config.yaml
routed_scale: 1.73
balance_bias: true
qk_norm: false
lr_mult_down: 0.7
decay_shape: "linear"
Below are experts of layer 3 (counted from 0) of a mixture-of-experts language model. Rows are named router (the router's row for the expert), up (a neuron's input weights, with its number), down (a neuron's output weights, with its number) and show model dimensions 0-47. Each number is 50 + 10 x the weight over its row's rms, rounded and kept within 0 to 99.
After each expert's rows: "comes before" lists some tokens at least twice as common just after its tokens as in all text; "gets" lists some tokens that make up at least twice as much of what it gets as of all text. This comes from a sample of Wikipedia text that the model never trained on. Tokens count by the router's weight.

# expert 129
router:66 41 54 41 61 53 54 34 59 35 47 64 49 63 52 54 44 59 61 31 62 40 51 38 44 48 47 52 67 53 40 44 36 42 22 47 40 39 44 48 56 41 45 39 44 45 52 46
up0:55 50 76 43 62 50 48 28 51 68 55 46 40 28 37 42 49 60 32 35 41 52 54 60 39 36 43 45 64 52 49 40 48 30 40 39 30 42 59 53 54 61 64 64 49 60 44 60
down0:29 48 51 46 49 58 42 52 51 43 57 52 58 29 55 45 58 40 60 60 55 51 77 36 60 56 59 31 44 34 63 54 55 36 45 42 54 58 38 45 44 47 40 37 63 46 49 61
comes before: " |", "–", ".", ",", ";", "%"
gets: "2", "3", "4", "5", "6", "7"

# expert 20
router:48 43 71 44 45 51 48 52 57 37 58 39 58 44 52 35 53 56 55 37 55 47 46 55 70 66 64 32 56 45 47 60 58 56 29 24 58 43 73 39 57 61 59 44 59 48 49 53
up0:53 62 62 75 67 56 58 55 44 48 60 56 61 32 50 54 67 32 58 59 45 49 60 66 50 49 51 54 54 41 51 63 59 63 42 58 45 46 42 61 46 44 45 55 67 29 37 33
down0:49 41 65 55 39 51 46 54 36 45 56 50 56 62 52 68 48 54 54 74 41 71 33 40 61 56 51 50 37 50 43 42 44 63 59 40 38 52 56 56 41 53 45 71 57 71 71 61
comes before: " the", " ", " a", " his", " this", " an"
gets: " in", " for", " In", "In", " into", " during"

# expert 130
router:66 46 55 55 48 52 42 43 52 52 66 45 59 65 45 55 65 63 64 35 66 47 64 49 51 47 61 53 59 39 43 47 54 37 22 56 53 31 54 51 63 47 53 49 39 43 48 45
up0:62 29 51 58 63 44 59 34 40 47 30 42 53 29 40 46 58 42 54 48 46 55 53 47 38 45 53 66 55 50 42 58 47 45 49 62 52 40 59 73 44 44 55 64 67 25 42 29
down0:30 50 41 48 60 41 30 56 64 62 50 60 42 49 39 55 59 54 56 65 36 46 54 60 34 56 50 54 60 46 56 55 41 59 62 40 48 34 63 41 68 39 48 61 68 58 51 49
comes before: " |", "–", ".", ",", ";", "th"
gets: "1", "3", "6", "2", "4", "7"

# expert 63
router:65 63 56 37 40 47 67 35 53 42 57 47 55 65 46 36 53 55 59 58 68 55 54 42 54 45 48 49 45 41 52 45 49 41 50 44 40 52 51 47 50 52 60 44 50 53 51 53
up0:51 28 32 41 58 63 53 25 63 54 41 52 61 40 82 41 53 38 59 50 35 41 45 53 53 40 71 48 40 59 50 32 36 56 54 41 36 47 59 40 39 52 54 46 38 67 49 41
down0:59 48 43 56 47 42 42 56 37 68 51 65 48 32 53 49 61 29 43 38 34 52 62 47 38 43 50 59 41 41 47 49 54 51 52 61 53 50 69 46 48 51 45 50 60 43 26 67
comes before: " of", " the", "wood", " to", "standing", "l"
gets: " out", " up", " over", " under", " re", " back"

# expert 17
router:55 69 54 46 33 53 49 50 44 51 49 46 61 72 52 48 63 55 53 40 66 67 57 44 58 66 57 35 54 51 45 54 48 50 40 49 49 61 43 48 57 57 47 53 26 49 54 53
up0:60 40 47 58 34 40 41 46 45 43 44 37 51 54 41 36 48 70 44 45 67 60 46 63 44 38 42 42 33 67 56 66 55 31 40 43 66 44 61 48 53 58 55 50 34 49 42 57
down0:62 47 52 59 58 61 61 59 71 60 57 58 45 48 50 41 67 42 47 28 55 61 58 43 51 40 42 47 50 36 65 30 49 84 42 45 43 49 57 54 35 40 40 39 54 44 39 63
comes before: " by", " in", " as", " to", " on", " the"
gets: " known", " released", " used", " played", " won", " work"

# expert 52
router:65 49 74 51 52 41 46 63 64 60 46 40 55 63 46 36 64 46 46 43 48 42 56 46 46 49 38 51 65 39 52 60 36 45 47 47 36 39 49 48 52 67 67 53 47 53 44 38
up0:51 57 46 60 47 42 45 51 67 51 32 27 46 36 56 38 51 49 39 46 50 63 63 39 55 43 52 36 54 54 47 68 46 51 52 68 58 61 47 48 70 47 49 49 59 34 57 42
down0:40 47 49 54 48 50 65 46 41 51 43 55 50 52 38 50 56 30 72 53 41 44 61 45 56 54 46 54 58 54 46 55 51 34 46 49 61 47 73 70 56 66 40 51 47 46 54 66
comes before: " the", " he", " to", " a", " it", " his"
gets: " after", " when", " about", " before", " while", " until"

# expert 145
router:53 53 49 38 44 46 66 53 50 52 51 49 49 54 38 66 45 52 70 45 77 52 54 56 79 66 65 53 55 44 40 47 71 22 46 57 48 56 45 44 57 42 55 50 28 33 46 46
up0:64 59 67 46 33 43 60 42 65 40 71 63 55 50 53 65 49 55 62 47 66 45 55 68 60 61 40 54 40 50 58 34 52 57 50 50 29 68 50 43 58 38 55 52 52 27 52 57
down0:39 47 54 65 41 43 40 61 56 56 45 44 33 43 41 55 40 58 70 50 40 74 69 47 53 50 47 55 55 52 42 57 46 29 53 70 37 62 24 49 52 30 36 56 68 44 46 36
comes before: " of", " |", ":", " in", " to", " |\n"
gets: "%", "born", " Born", " born", " former", " member"

# expert 134
router:60 41 54 56 22 61 56 35 48 46 61 67 66 61 42 52 47 44 48 47 66 50 58 28 54 67 49 37 52 49 46 53 47 44 40 29 69 45 49 46 42 43 57 47 17 57 47 39
up0:58 56 43 41 40 51 69 45 48 42 41 49 58 57 49 46 59 38 39 54 52 62 50 44 56 47 40 52 60 42 33 40 50 36 41 67 63 56 60 65 56 42 43 44 57 47 46 59
down0:41 38 46 41 65 62 39 57 61 65 54 42 52 54 48 56 54 34 48 44 34 64 73 49 58 37 34 45 62 54 51 56 31 57 52 56 46 34 54 36 51 53 45 52 37 66 32 53
comes before: "==\n", " and", ",", " ==\n", "==\n\n", " in"
gets: "ism", "ics", " career", " life", " people", "ist"